Weights of a small mixture-of-experts language model, trained from scratch on English Wikipedia: 96 tanh GELU neurons an expert.
Below are experts of layer 5 (counted from 0) of a mixture-of-experts language model. Rows are named router (the router's row for the expert), up (a neuron's input weights, with its number), down (a neuron's output weights, with its number) and show model dimensions 0-255. Each number is 50 + 10 x the weight over its row's rms, rounded and kept within 0 to 99.
Before each expert's rows: "comes before" lists some tokens at least twice as common just after its tokens as in all text; "mostly gets" lists some tokens that are sent to it at least half of the time. This comes from a sample of Wikipedia text that the model never trained on. Tokens count by the router's weight.

# expert 24
comes before: "\n", " The", " He", " In", " It", " This"
mostly gets: ").", "\".", ".\"", " but", " 2015.", " 2024."
router:46 50 52 63 55 37 44 31 42 63 44 58 54 58 33 57 74 63 52 50 67 55 50 36 48 74 47 41 47 53 40 41 45 49 43 55 50 69 60 59 76 47 37 50 51 53 45 57 60 59 64 41 41 37 51 41 44 70 44 59 63 50 33 60 45 55 38 56 51 69 45 57 60 50 42 48 56 44 47 40 42 54 32 45 47 30 57 51 60 60 50 52 50 58 53 34 44 46 58 57 47 48 44 58 50 48 66 47 68 57 60 41 61 59 55 24 50 42 48 53 57 50 47 67 51 38 47 55 29 62 68 42 42 57 57 43 39 41 52 44 41 49 38 62 43 49 40 60 70 62 49 40 44 34 64 50 72 58 57 69 60 64 63 57 45 56 46 46 57 46 39 69 66 67 60 49 51 45 46 31 42 46 37 43 38 38 39 61 59 53 63 42 43 48 39 57 34 49 47 37 51 66 33 41 37 36 48 50 54 49 45 47 54 56 60 80 51 35 46 51 46 34 52 31 41 49 26 39 53 59 50 46 55 52 48 58 40 58 49 42 52 50 57 52 45 50 69 52 64 54 46 56 34 47 46 46
up0:45 49 49 54 44 61 62 40 66 50 54 45 49 56 65 53 62 58 51 17 57 60 53 31 50 41 53 44 50 53 67 62 43 48 63 51 52 61 28 29 28 43 58 48 76 41 43 40 54 41 46 67 52 59 53 47 61 53 69 48 33 61 52 53 58 49 45 30 27 50 53 34 44 42 58 58 59 57 55 54 40 67 73 48 34 55 57 56 54 60 62 70 48 52 51 65 57 47 46 35 52 31 40 47 65 55 72 38 32 49 46 50 47 51 51 53 50 57 46 50 45 58 59 48 58 56 63 68 49 52 57 45 55 45 47 51 50 62 43 42 45 71 66 34 47 45 46 61 40 47 56 41 49 44 39 54 42 49 46 59 37 55 49 38 58 54 58 47 41 48 52 40 38 53 58 49 42 70 45 34 48 39 65 50 59 59 40 40 24 54 36 48 54 74 61 55 44 47 56 51 57 43 62 53 41 61 36 46 57 47 36 42 45 57 52 42 61 64 67 44 56 66 42 64 48 64 61 72 47 44 52 30 51 28 39 62 46 45 45 52 51 49 47 63 56 59 50 41 60 51 40 41 40 46 59 48
down0:55 41 45 56 67 48 43 68 19 42 48 53 42 43 50 50 41 49 59 49 26 46 51 54 48 25 53 58 52 52 43 51 53 38 47 43 37 33 38 39 54 55 42 53 56 35 58 54 79 57 54 60 49 56 57 54 49 51 43 41 67 34 45 60 54 43 59 43 60 49 39 38 55 57 48 44 28 62 54 46 47 44 37 48 61 52 62 52 51 50 57 50 61 62 38 23 51 49 45 66 41 50 57 49 55 50 36 54 44 42 56 43 72 60 68 36 67 56 56 36 42 48 55 49 42 31 58 42 34 31 29 42 52 52 34 50 49 46 44 45 56 45 52 71 47 72 55 52 56 41 46 46 60 58 60 52 50 46 58 36 52 64 54 60 48 39 49 57 64 47 41 63 46 46 62 34 56 50 61 29 42 63 52 60 63 44 57 44 55 55 63 58 44 39 49 48 46 60 27 60 58 48 45 57 66 54 62 51 50 64 48 63 53 46 50 57 18 54 40 63 47 51 42 36 44 37 57 49 33 39 54 53 44 40 42 49 69 51 55 63 42 48 71 37 49 50 48 51 39 45 66 34 56 55 54 60
up1:65 52 49 41 65 31 39 37 43 49 66 49 66 45 61 63 44 58 49 50 45 49 75 57 58 53 48 39 54 57 39 61 44 51 67 56 62 63 50 66 50 63 27 71 63 43 34 46 56 55 38 48 47 44 49 28 60 59 54 60 42 63 44 49 47 45 48 62 55 57 51 64 42 50 58 50 51 46 54 44 50 43 50 35 30 35 52 53 42 58 57 62 59 74 47 57 40 58 68 41 54 63 73 54 38 43 36 57 69 56 62 52 46 49 50 45 52 34 54 60 41 51 42 64 76 44 25 77 36 54 42 63 57 46 53 45 48 48 55 56 64 46 38 48 56 56 37 60 61 57 47 38 39 42 44 50 50 55 53 45 51 51 45 48 63 59 36 52 55 50 40 59 48 63 49 43 46 37 59 38 30 48 51 69 69 49 42 38 66 44 41 46 62 33 47 36 51 60 57 36 55 60 64 46 49 39 57 54 39 56 64 56 32 50 47 58 51 33 53 52 54 33 55 45 46 48 45 42 45 53 57 38 44 65 40 50 59 37 51 34 45 61 49 52 36 37 69 67 36 44 44 43 42 50 51 50
down1:67 49 37 46 33 40 53 48 59 48 67 52 31 39 50 49 49 37 53 52 54 33 46 61 56 42 64 58 60 33 58 52 65 48 50 32 41 59 54 50 39 52 82 55 47 56 65 53 46 51 53 46 44 43 57 62 59 33 21 47 42 47 58 64 57 44 41 54 52 58 50 68 42 58 53 44 45 54 37 59 52 62 47 65 78 42 42 44 51 50 46 48 58 53 61 52 67 41 35 60 45 34 39 47 56 58 49 52 27 60 52 53 33 46 54 52 54 58 53 49 47 45 60 47 58 51 52 47 62 47 41 54 54 47 34 53 60 52 56 38 23 56 46 55 55 58 51 33 41 62 48 57 53 49 56 67 40 49 63 35 63 55 55 62 60 38 77 64 43 47 51 44 50 37 38 69 38 62 52 73 62 55 40 37 46 50 57 53 17 72 63 46 50 47 59 59 53 40 45 50 63 39 43 47 60 42 38 39 36 61 56 50 54 48 50 28 56 58 57 52 53 55 57 57 63 52 47 50 46 42 31 52 52 39 62 49 43 34 56 53 52 33 47 52 67 56 41 32 57 58 54 49 55 38 47 48
up2:52 43 45 65 51 42 32 45 51 50 53 46 43 43 43 58 56 45 51 65 40 41 54 37 41 57 36 39 57 38 45 53 55 50 47 38 50 52 49 52 66 43 35 42 47 26 55 64 60 56 61 40 37 57 55 49 50 41 63 51 58 47 56 37 60 57 50 59 62 77 49 43 43 58 39 47 30 36 33 49 44 40 46 52 46 59 58 34 57 43 52 64 53 67 48 53 36 69 39 48 41 70 30 47 47 59 58 38 64 40 52 69 63 49 51 43 54 50 46 67 41 63 67 24 48 34 59 41 52 53 62 60 52 47 43 49 45 56 47 43 61 44 47 64 59 57 71 56 60 54 45 63 56 57 57 38 36 57 51 50 42 59 45 51 51 56 54 57 62 54 38 54 62 48 43 36 32 73 41 47 38 46 65 54 39 36 52 57 52 47 62 52 58 55 25 31 49 50 52 48 51 53 50 51 38 54 42 60 47 43 22 49 40 46 39 40 64 41 50 37 39 58 45 54 36 47 39 43 35 56 59 39 48 58 43 56 53 32 54 59 45 29 75 49 46 54 71 36 59 52 58 57 72 39 52 51
down2:48 38 57 61 48 34 42 71 58 48 59 49 58 53 62 58 57 46 23 39 47 46 44 59 55 48 54 42 62 66 35 47 69 59 66 52 50 44 38 39 44 53 48 38 41 50 43 61 49 49 58 54 63 53 48 53 37 55 36 50 55 58 51 71 48 46 58 57 43 53 54 48 34 34 54 49 62 63 60 37 52 62 71 59 42 38 60 72 65 60 39 29 57 55 54 58 51 37 54 42 46 46 66 41 57 56 63 43 53 58 35 72 42 48 44 38 32 48 52 48 63 55 52 56 27 56 42 64 48 55 48 52 44 63 48 39 35 48 59 41 47 59 57 44 34 42 42 62 57 56 55 54 60 39 44 51 57 64 43 52 30 45 39 37 54 58 35 54 58 37 47 35 45 34 47 33 59 54 48 43 42 29 66 50 48 48 52 59 38 47 52 59 30 48 63 50 62 52 61 61 65 57 47 55 34 37 62 47 53 53 58 35 65 45 67 57 44 52 41 53 45 39 31 56 52 53 44 51 54 59 44 42 38 36 57 63 46 61 46 31 49 56 21 47 56 29 63 40 58 63 48 58 36 55 43 42
up3:47 52 53 43 63 52 41 54 35 53 52 42 52 37 46 58 63 40 48 64 47 44 35 57 70 51 58 40 37 50 60 59 57 46 49 41 55 70 51 50 48 50 46 48 64 40 65 55 44 59 56 47 42 55 48 38 47 60 49 59 44 37 62 46 29 46 34 45 63 57 41 55 52 46 38 63 33 39 24 45 50 42 43 29 40 47 38 53 56 61 57 56 53 50 45 58 42 63 56 39 57 64 59 55 60 63 62 47 66 65 39 61 50 40 42 50 40 41 53 58 50 67 40 48 47 55 48 52 50 58 53 56 64 32 53 53 36 56 60 58 41 37 45 63 66 58 60 46 57 49 63 56 50 63 48 52 50 59 50 50 62 41 42 51 38 40 31 36 63 43 57 53 71 30 42 29 79 58 46 31 51 55 46 44 52 54 36 34 66 46 49 36 63 61 57 51 57 45 44 44 44 25 43 60 45 76 67 41 55 58 58 48 60 40 34 55 45 44 42 36 49 43 43 50 66 58 33 59 71 52 45 52 50 53 46 59 52 70 50 51 43 68 55 45 51 54 56 56 41 37 26 56 40 40 69 38
down3:56 68 32 42 55 48 60 50 62 54 36 73 58 48 27 57 29 67 39 38 46 48 53 40 49 55 58 45 35 63 46 42 67 41 41 55 44 31 65 38 41 41 45 58 46 65 43 36 61 44 60 39 54 53 52 46 58 40 47 54 43 36 39 50 63 60 59 47 60 55 61 44 59 52 55 53 49 49 65 67 71 60 44 44 64 48 43 48 64 42 64 32 53 50 50 61 70 38 35 74 46 31 66 52 67 40 48 42 42 50 63 50 47 59 50 58 48 31 58 41 67 28 53 56 48 30 39 49 57 48 54 42 52 47 42 30 49 55 50 51 43 55 35 44 59 49 49 43 48 52 51 48 61 51 61 26 47 59 50 51 34 57 43 58 48 53 46 64 60 38 47 59 50 59 41 51 46 43 57 55 61 33 61 56 45 69 49 46 65 53 55 34 54 49 44 46 49 41 58 51 52 53 45 51 52 47 52 46 42 53 46 47 62 55 55 51 31 42 35 68 42 62 66 43 69 58 64 33 53 49 44 55 67 47 45 50 37 34 56 40 36 46 50 45 49 75 41 50 34 45 35 46 47 55 58 26
up4:29 55 78 60 49 45 40 40 43 55 42 46 37 57 53 32 50 49 53 52 58 42 39 56 40 39 36 50 52 41 51 49 52 48 53 44 60 71 59 54 47 50 47 50 45 32 64 63 34 50 38 44 36 50 43 49 48 44 57 47 36 55 49 49 44 43 47 53 71 58 38 30 53 48 45 60 44 36 53 52 42 26 59 52 43 30 53 37 64 57 48 51 54 57 33 52 48 44 45 50 42 57 32 50 58 49 67 46 55 45 58 58 45 31 51 51 51 50 67 56 46 78 48 43 32 61 42 31 50 46 59 47 48 47 53 57 51 52 77 42 48 40 56 46 66 53 38 74 47 50 70 59 50 66 40 54 45 49 54 52 47 67 56 51 35 38 38 49 64 61 44 48 44 57 64 28 55 52 47 43 50 37 59 44 58 40 58 71 50 50 57 42 59 59 42 31 64 57 37 63 51 59 53 27 55 49 58 60 43 40 53 52 61 48 35 45 34 48 55 34 41 45 68 38 53 50 46 43 82 66 49 54 39 46 55 56 57 54 61 46 69 56 53 43 43 47 56 51 71 50 68 48 62 63 44 51
down4:48 65 45 41 56 70 46 66 68 49 48 63 62 55 46 54 56 54 48 56 43 75 43 47 61 71 48 51 50 59 49 68 44 43 39 51 42 35 46 75 76 47 46 53 50 51 26 62 70 50 53 44 59 69 51 57 45 55 55 60 56 35 72 58 53 72 47 51 52 57 50 43 54 60 55 63 50 47 73 43 55 59 48 55 52 59 48 55 45 45 52 55 43 54 41 56 35 59 40 52 65 41 47 50 47 40 56 47 43 47 58 53 40 45 46 51 49 44 43 44 44 50 56 45 45 48 39 45 71 45 49 52 51 54 35 46 35 48 53 32 58 48 48 38 39 24 55 36 41 51 37 73 57 43 53 58 59 64 46 41 57 41 37 66 61 36 46 55 36 47 37 49 54 62 45 47 56 51 40 44 54 41 49 70 41 44 27 36 46 50 55 42 59 29 48 48 41 48 55 63 53 48 39 72 48 52 54 38 65 61 35 28 40 53 53 40 42 40 41 60 66 52 46 46 52 51 64 56 45 60 62 37 59 39 47 41 58 50 44 43 38 61 41 20 55 39 54 39 45 42 53 60 44 28 47 38
up5:48 64 65 52 53 51 66 48 58 30 52 53 41 36 63 31 47 48 49 72 39 33 48 57 55 47 45 40 64 48 66 63 64 37 56 31 50 51 45 41 38 47 55 57 32 59 48 38 53 47 33 43 43 65 66 44 44 42 56 62 49 59 53 48 50 46 59 58 44 47 61 49 50 44 50 46 51 52 50 36 63 49 42 44 49 45 70 46 43 58 33 47 53 45 43 64 44 67 35 50 52 49 69 38 33 56 60 45 55 52 51 41 40 36 33 42 41 64 49 40 42 50 54 64 31 49 38 58 77 31 59 56 57 56 39 64 54 56 48 70 44 54 63 46 49 51 44 52 44 30 49 53 56 53 48 48 56 51 33 44 57 42 51 57 52 59 52 59 51 60 43 63 59 64 49 29 44 59 57 39 45 53 67 48 66 51 59 40 40 35 44 46 82 52 66 34 50 56 53 66 59 59 69 38 61 55 41 62 49 47 54 40 42 34 51 30 60 50 52 45 31 60 47 52 48 30 56 56 40 42 67 33 63 60 55 59 64 49 62 63 37 40 44 55 69 42 54 46 44 58 46 41 50 44 45 57
down5:66 51 46 45 51 33 31 54 42 40 48 48 42 60 63 43 40 34 41 48 58 41 52 65 68 62 42 30 72 52 57 53 60 47 48 38 64 40 47 46 45 52 74 54 53 61 66 49 50 60 46 60 53 51 63 44 52 50 39 50 59 58 66 44 53 46 40 60 47 61 49 49 58 52 61 52 40 56 42 51 54 48 64 39 69 42 70 51 39 59 60 52 45 42 36 45 49 49 27 68 44 56 55 53 51 40 52 48 32 37 54 71 49 53 43 43 61 40 47 74 51 47 52 62 61 44 29 48 42 46 25 62 40 51 51 57 43 50 50 35 35 44 56 41 54 38 69 44 47 61 64 61 57 49 64 67 49 53 54 46 45 63 53 55 43 45 47 49 44 41 46 51 42 54 49 45 51 51 58 63 42 49 27 37 51 65 61 52 51 32 54 44 56 42 57 56 32 68 49 57 54 43 57 58 60 59 58 66 26 59 74 47 70 37 40 53 45 68 67 51 48 61 48 47 28 40 54 48 43 49 45 28 55 61 74 63 57 56 57 50 37 55 60 59 56 44 33 54 52 45 46 54 41 53 48 47
up6:43 46 44 58 51 48 38 44 49 59 46 49 49 53 49 42 39 56 21 54 57 46 50 46 45 49 55 43 57 46 60 51 64 61 46 59 47 46 62 63 19 67 39 45 41 40 51 53 44 63 54 38 34 56 35 50 72 54 45 36 42 46 59 28 54 44 31 52 41 50 52 38 28 62 62 46 58 52 28 39 46 46 44 48 55 56 58 66 46 54 54 41 38 48 55 76 63 61 54 50 47 45 57 45 30 59 51 59 40 35 50 54 57 53 44 63 53 49 60 60 36 40 34 57 69 46 63 45 46 54 48 64 46 46 41 59 61 55 65 52 64 67 60 53 51 39 63 38 32 58 56 73 40 50 38 61 49 57 29 52 52 49 49 45 53 59 45 43 45 66 42 56 44 38 51 57 53 19 42 54 57 62 43 72 47 42 64 47 58 50 59 45 47 59 48 51 55 54 59 46 76 51 54 50 43 60 61 43 47 43 53 70 58 46 40 49 49 46 50 69 58 52 47 52 54 31 59 47 36 71 61 60 63 49 72 51 54 27 48 53 55 48 54 52 52 50 41 51 67 55 43 37 34 54 49 45
down6:55 42 43 36 46 50 31 49 46 46 42 76 47 34 50 47 62 50 55 48 51 46 47 46 53 61 45 56 45 46 64 52 33 41 38 36 33 60 58 40 53 55 87 49 42 56 61 47 58 60 46 62 38 55 62 31 61 43 63 46 59 57 46 42 52 40 36 54 52 50 51 60 37 39 48 35 56 47 53 30 45 48 42 66 51 38 48 81 50 42 68 49 48 34 64 49 55 44 38 68 43 54 39 57 64 53 41 42 36 43 40 48 49 55 46 65 63 55 56 43 59 49 50 50 62 54 41 61 45 48 46 39 42 39 62 68 68 64 55 41 59 37 44 43 29 48 54 43 48 57 46 43 39 62 57 55 54 42 59 62 43 33 48 53 61 45 54 49 47 61 44 67 42 31 35 45 40 73 50 56 52 42 43 55 52 56 56 43 61 48 59 47 63 54 49 40 62 62 44 67 51 31 52 70 49 47 59 47 27 44 67 56 57 39 38 41 63 58 57 37 29 51 40 56 48 47 39 45 36 57 42 60 52 70 57 60 57 52 47 48 42 45 59 55 46 53 36 34 63 41 30 47 48 42 36 56
up7:47 66 62 39 69 53 28 52 54 54 45 46 77 66 54 72 32 61 52 41 61 35 39 56 57 58 66 50 57 67 34 52 41 62 51 51 47 44 50 55 49 54 36 46 74 63 49 63 62 53 29 58 30 46 57 46 50 62 52 47 40 61 43 55 56 45 59 49 58 52 28 42 59 53 52 64 40 58 49 50 54 33 43 52 25 62 51 37 50 46 52 47 44 42 54 51 52 48 61 40 41 51 53 57 57 62 40 66 44 41 52 50 56 59 53 62 54 50 53 66 44 66 56 50 37 44 31 53 46 61 55 53 49 52 64 33 63 56 53 49 45 47 24 33 46 37 64 37 47 65 47 42 56 36 49 61 50 55 56 46 37 50 58 57 49 53 42 46 54 56 41 48 55 45 52 46 43 47 38 55 61 58 42 60 45 50 32 54 66 51 52 51 64 51 28 56 39 36 60 49 46 61 49 63 45 57 29 43 54 37 54 48 60 47 45 66 58 64 61 47 45 37 34 55 51 64 53 37 53 58 44 50 55 31 45 29 45 44 56 45 69 61 34 42 64 42 63 70 55 42 45 31 34 60 46 41
down7:53 40 52 47 42 53 51 48 57 46 64 52 44 49 54 50 32 47 64 74 63 62 41 40 63 42 47 28 42 33 68 59 48 44 59 56 43 49 65 62 68 61 47 56 47 44 47 63 54 55 49 44 50 51 60 58 51 48 48 40 61 35 39 44 54 60 50 54 65 47 60 46 59 62 58 52 55 56 57 48 56 53 40 34 78 37 46 52 64 29 42 62 49 58 40 46 43 50 61 53 54 48 59 45 48 48 61 51 53 46 40 39 52 68 52 53 36 32 56 54 56 22 46 63 54 68 58 53 47 45 43 51 34 28 60 46 50 47 49 55 38 44 48 46 54 61 54 37 39 52 52 48 46 42 46 41 52 54 44 39 52 58 49 42 72 65 56 59 51 38 54 41 42 55 75 51 60 46 52 54 36 55 59 53 74 52 54 51 22 61 61 57 29 35 33 46 60 53 54 58 50 52 37 45 43 68 58 63 58 43 34 54 42 78 34 53 53 41 65 59 54 64 56 46 34 44 20 42 43 44 40 40 54 41 46 35 45 46 55 32 56 52 59 54 43 63 45 44 53 41 37 44 61 65 64 55
up8:54 65 60 60 48 44 42 39 57 57 51 65 36 30 45 61 37 49 59 39 30 31 51 51 42 52 61 44 57 48 36 27 36 44 40 59 37 52 57 31 58 59 45 53 55 57 41 55 59 37 36 49 37 44 55 63 60 59 45 46 45 66 57 60 30 55 46 40 56 67 68 42 43 48 59 39 48 45 37 61 48 57 58 45 53 54 44 48 53 29 59 45 55 54 47 42 55 46 51 51 37 42 53 69 55 53 23 42 60 39 51 49 41 57 48 32 40 58 37 37 67 41 47 43 67 40 74 51 51 46 60 45 43 46 56 62 54 50 38 47 48 51 35 39 47 31 52 65 42 43 40 67 67 50 52 52 62 39 46 50 38 46 53 45 50 37 65 40 43 72 56 32 50 68 46 66 45 37 54 44 61 66 44 36 51 59 49 46 55 63 46 42 69 57 55 56 58 42 54 41 55 51 50 57 43 53 54 47 53 44 30 51 39 63 51 48 35 67 65 66 68 47 53 33 39 47 47 44 60 67 42 51 44 59 49 48 45 33 33 32 55 68 50 46 54 57 45 50 48 54 52 35 55 64 70 46
down8:31 43 50 61 49 51 48 48 57 51 56 54 70 44 49 49 69 34 34 54 59 48 40 41 48 60 66 67 32 55 40 57 47 40 54 58 49 59 67 71 46 48 31 53 48 49 34 50 38 57 47 69 49 62 40 51 47 43 30 53 56 31 39 40 42 57 58 69 49 59 65 65 55 54 57 72 48 62 71 36 46 51 57 53 36 53 67 58 54 41 58 50 68 50 55 49 39 49 35 52 59 64 45 41 49 49 54 59 42 48 55 48 48 49 70 46 47 48 46 42 66 57 35 43 44 41 72 30 37 58 42 76 67 49 42 28 55 49 61 52 60 46 53 54 75 46 49 40 72 60 51 46 36 38 57 31 47 65 57 47 24 52 46 47 47 46 16 51 46 46 30 49 54 53 55 53 62 59 41 59 68 47 55 49 42 43 57 46 40 47 47 45 36 51 43 51 56 44 51 57 45 62 39 44 60 39 44 56 41 47 37 35 47 51 52 49 55 47 26 39 51 54 40 48 52 65 40 48 62 56 67 52 43 53 50 50 47 53 50 44 45 46 46 53 60 50 52 59 53 45 45 62 61 57 40 62
up9:47 55 31 53 41 44 64 53 50 64 51 69 76 67 33 47 48 40 41 62 62 52 55 36 35 58 57 51 63 32 55 48 63 43 49 42 37 63 55 55 53 51 42 41 51 29 56 35 64 29 59 48 60 55 66 51 50 36 41 55 45 66 46 58 49 54 35 49 68 52 44 53 55 48 44 58 35 50 54 48 44 51 40 59 63 51 48 35 52 81 41 45 35 41 53 40 72 68 53 42 48 57 30 46 43 47 73 49 52 47 54 49 45 47 40 36 23 56 33 47 44 56 55 39 65 39 52 32 47 51 67 67 39 56 40 55 35 50 46 54 43 49 61 55 61 50 56 63 63 58 59 46 43 46 42 51 49 44 51 51 39 46 49 45 33 52 51 50 56 51 56 42 65 56 40 42 57 58 60 50 67 48 26 55 46 58 52 50 55 55 38 46 23 55 43 55 49 57 35 55 39 48 33 52 57 61 70 61 47 63 41 71 44 47 39 45 50 45 47 46 40 50 49 60 51 52 56 60 44 54 45 55 52 45 69 55 35 30 57 41 38 44 48 57 38 57 34 64 54 65 47 67 51 57 49 43
down9:49 40 58 55 62 47 42 42 44 68 28 46 49 60 43 59 41 54 50 33 48 59 64 55 50 44 31 48 52 48 50 45 44 34 34 42 43 47 46 56 41 56 50 45 50 45 46 58 47 61 61 41 52 51 54 61 67 65 51 45 35 55 58 36 46 57 59 41 66 61 45 46 58 40 62 64 56 58 53 63 56 50 48 45 51 23 62 55 67 58 72 53 38 58 58 53 50 43 53 47 31 28 63 50 48 42 44 52 42 52 31 51 41 52 64 54 51 40 58 47 51 47 38 59 32 56 44 35 65 68 53 61 53 33 59 50 61 63 63 48 57 57 61 63 48 40 63 57 48 60 69 44 56 59 57 60 48 54 65 40 57 48 36 35 34 32 49 63 39 44 55 43 62 51 41 64 41 44 44 51 40 60 57 27 46 59 40 47 49 52 49 59 53 58 42 52 43 51 84 63 67 60 53 51 59 55 44 27 42 33 34 37 63 36 48 46 26 57 42 34 49 52 70 59 58 46 36 54 45 39 62 43 54 53 39 56 47 58 35 49 52 49 44 51 41 45 48 52 50 32 46 32 41 69 49 48
up10:36 48 46 33 46 36 52 60 45 44 35 42 72 42 54 34 58 31 54 49 59 36 47 59 33 28 42 36 56 69 45 50 52 60 60 34 62 53 42 53 40 56 40 52 45 81 54 49 53 40 51 53 51 57 54 54 55 48 51 50 46 49 60 53 52 56 72 52 29 42 52 46 67 51 49 51 55 40 68 40 64 52 44 61 40 49 55 54 51 49 38 42 49 38 59 54 59 44 62 50 63 17 37 53 54 58 54 44 56 40 51 39 70 49 52 54 45 57 71 45 34 35 34 55 55 54 43 39 54 64 44 44 48 59 46 50 59 63 50 56 44 44 48 59 62 45 42 68 57 52 56 51 50 48 39 50 64 53 30 62 39 61 43 53 59 45 46 44 45 71 49 59 51 63 37 68 59 50 52 57 52 55 52 53 49 56 39 52 56 47 50 75 45 34 32 55 60 38 40 63 63 58 64 40 44 38 54 38 53 46 57 61 66 41 40 48 54 34 43 57 40 36 44 42 51 54 43 41 40 60 65 46 54 43 43 43 50 61 64 51 73 58 49 50 60 57 50 48 33 74 64 48 56 39 41 25
down10:53 60 49 67 44 50 51 40 56 73 31 58 56 60 59 45 51 67 43 55 57 56 55 46 65 58 44 59 43 45 34 49 60 69 56 52 33 55 65 48 48 53 35 46 43 48 32 26 47 50 61 48 54 49 41 69 58 54 65 41 54 65 46 44 53 45 42 55 59 36 51 28 44 62 46 60 41 37 53 39 50 61 51 59 60 62 58 52 48 47 52 43 37 38 29 57 44 68 32 34 45 48 51 67 41 56 46 47 48 74 53 52 66 39 37 47 63 52 42 68 56 42 40 44 51 67 54 54 48 47 37 56 28 72 51 51 41 58 31 58 51 43 52 40 47 76 45 44 28 49 52 42 18 57 42 47 54 36 49 60 60 49 56 42 47 58 40 49 30 39 59 41 52 60 58 44 53 40 45 50 80 46 59 51 46 52 42 47 67 40 42 43 51 55 43 51 42 41 47 50 52 47 61 49 53 62 48 56 69 51 55 57 53 38 54 42 33 48 50 35 59 71 52 59 37 39 48 41 53 68 52 32 56 52 49 51 52 44 32 47 56 67 44 49 60 48 53 55 59 41 42 55 58 40 59 46
up11:58 42 46 59 55 32 57 63 60 53 52 63 56 46 65 53 61 38 40 30 59 53 46 58 61 53 45 41 47 49 56 71 49 54 53 47 59 50 47 67 51 50 39 42 52 39 64 64 37 58 53 46 53 66 51 54 54 50 34 33 50 65 51 53 43 61 44 53 32 53 68 42 59 52 54 45 50 48 63 48 49 46 51 68 51 65 39 57 66 49 68 46 62 59 56 46 49 49 65 41 39 47 48 48 53 56 51 31 30 54 52 34 56 63 46 35 38 29 40 64 44 49 63 52 33 57 39 49 67 54 60 59 45 55 54 41 69 56 55 38 39 62 43 46 63 31 42 62 50 57 27 54 43 47 50 62 49 49 65 38 50 44 69 44 61 51 46 29 58 55 30 45 54 35 66 58 48 54 53 48 63 53 44 60 29 46 57 39 47 50 51 41 36 47 52 64 59 51 38 33 51 64 56 54 43 48 55 55 50 67 53 46 52 48 50 57 55 55 31 62 40 28 57 49 71 66 43 58 51 40 58 51 29 28 75 47 40 44 64 45 31 51 56 50 48 48 56 39 52 45 61 42 26 47 46 42
down11:61 39 64 46 43 39 35 38 67 43 66 59 46 59 50 63 44 44 41 49 45 45 41 45 46 51 41 65 61 51 51 56 55 39 43 51 55 45 41 55 51 36 59 46 54 60 20 53 49 56 54 49 41 56 59 41 59 40 52 46 38 51 44 29 58 38 29 36 52 61 31 29 42 57 44 49 51 59 50 52 59 70 43 58 49 48 62 52 65 57 43 63 55 47 53 57 47 56 30 41 44 57 60 49 48 58 66 46 67 57 44 46 49 38 59 36 28 45 54 61 63 63 43 50 57 46 38 60 45 41 55 34 40 58 53 56 43 50 51 37 37 38 53 46 61 57 40 48 50 56 64 48 55 60 59 53 60 36 65 55 31 48 53 36 55 34 51 46 43 54 59 47 54 58 79 55 39 59 47 42 52 65 41 67 34 42 54 20 61 48 44 31 64 62 50 60 57 38 55 54 73 58 45 54 45 57 55 57 60 56 54 44 59 45 54 36 38 49 44 49 72 41 44 41 54 48 48 64 49 64 54 42 39 66 44 40 29 50 52 55 46 69 49 64 39 56 46 68 23 46 59 40 51 61 45 54
up12:55 52 55 43 60 67 58 57 55 37 35 45 62 39 42 48 49 48 55 53 40 39 33 52 51 42 57 59 42 54 59 48 60 45 40 44 46 43 56 34 50 37 84 34 34 56 59 52 58 60 56 53 66 64 39 70 49 39 57 51 56 43 48 67 49 64 61 44 54 58 55 43 47 41 68 48 43 56 62 48 68 49 34 44 51 70 47 48 59 56 58 54 51 28 34 47 50 26 30 52 48 45 41 38 44 51 63 41 55 46 46 36 45 38 49 37 43 68 37 49 54 59 56 41 34 64 57 61 67 57 60 44 36 44 51 52 62 77 42 41 46 62 73 44 36 46 40 52 55 63 59 61 55 74 62 46 35 39 51 51 48 48 52 68 60 32 43 53 57 66 49 36 42 51 26 42 50 64 60 51 47 57 38 49 48 55 48 41 51 49 38 44 43 43 45 37 42 45 49 53 41 47 38 55 43 64 51 69 57 52 35 30 45 41 36 38 46 56 38 25 60 48 64 52 47 46 58 45 56 49 55 60 47 56 53 58 53 59 49 51 39 57 49 58 44 62 52 52 61 49 61 36 55 56 58 66
down12:65 29 39 50 50 58 47 54 62 44 59 66 50 39 47 45 46 40 61 54 50 48 52 52 50 35 47 66 43 29 39 47 59 65 46 41 56 41 45 43 47 49 88 47 45 45 61 62 54 45 67 67 51 40 54 43 41 47 45 58 68 47 53 26 48 54 52 52 28 52 59 47 47 52 45 50 21 54 26 66 62 51 36 28 64 57 59 33 58 64 54 57 50 53 43 49 41 39 38 52 44 52 33 69 46 47 34 42 39 51 70 64 46 54 50 56 44 60 57 52 44 38 49 35 66 73 45 59 70 39 34 46 55 63 38 48 54 50 48 45 38 47 51 36 48 54 54 35 44 47 45 69 47 58 70 53 43 51 53 54 48 51 51 71 45 54 60 53 62 55 50 46 58 50 42 57 52 51 53 63 51 52 53 43 42 48 70 42 33 66 64 61 63 45 46 60 53 47 40 42 59 44 41 36 48 56 36 43 36 61 72 56 50 43 38 47 59 51 51 39 48 37 63 61 65 47 46 58 61 46 44 50 51 41 46 36 64 60 51 50 56 62 47 49 54 56 33 34 51 58 59 41 55 59 56 45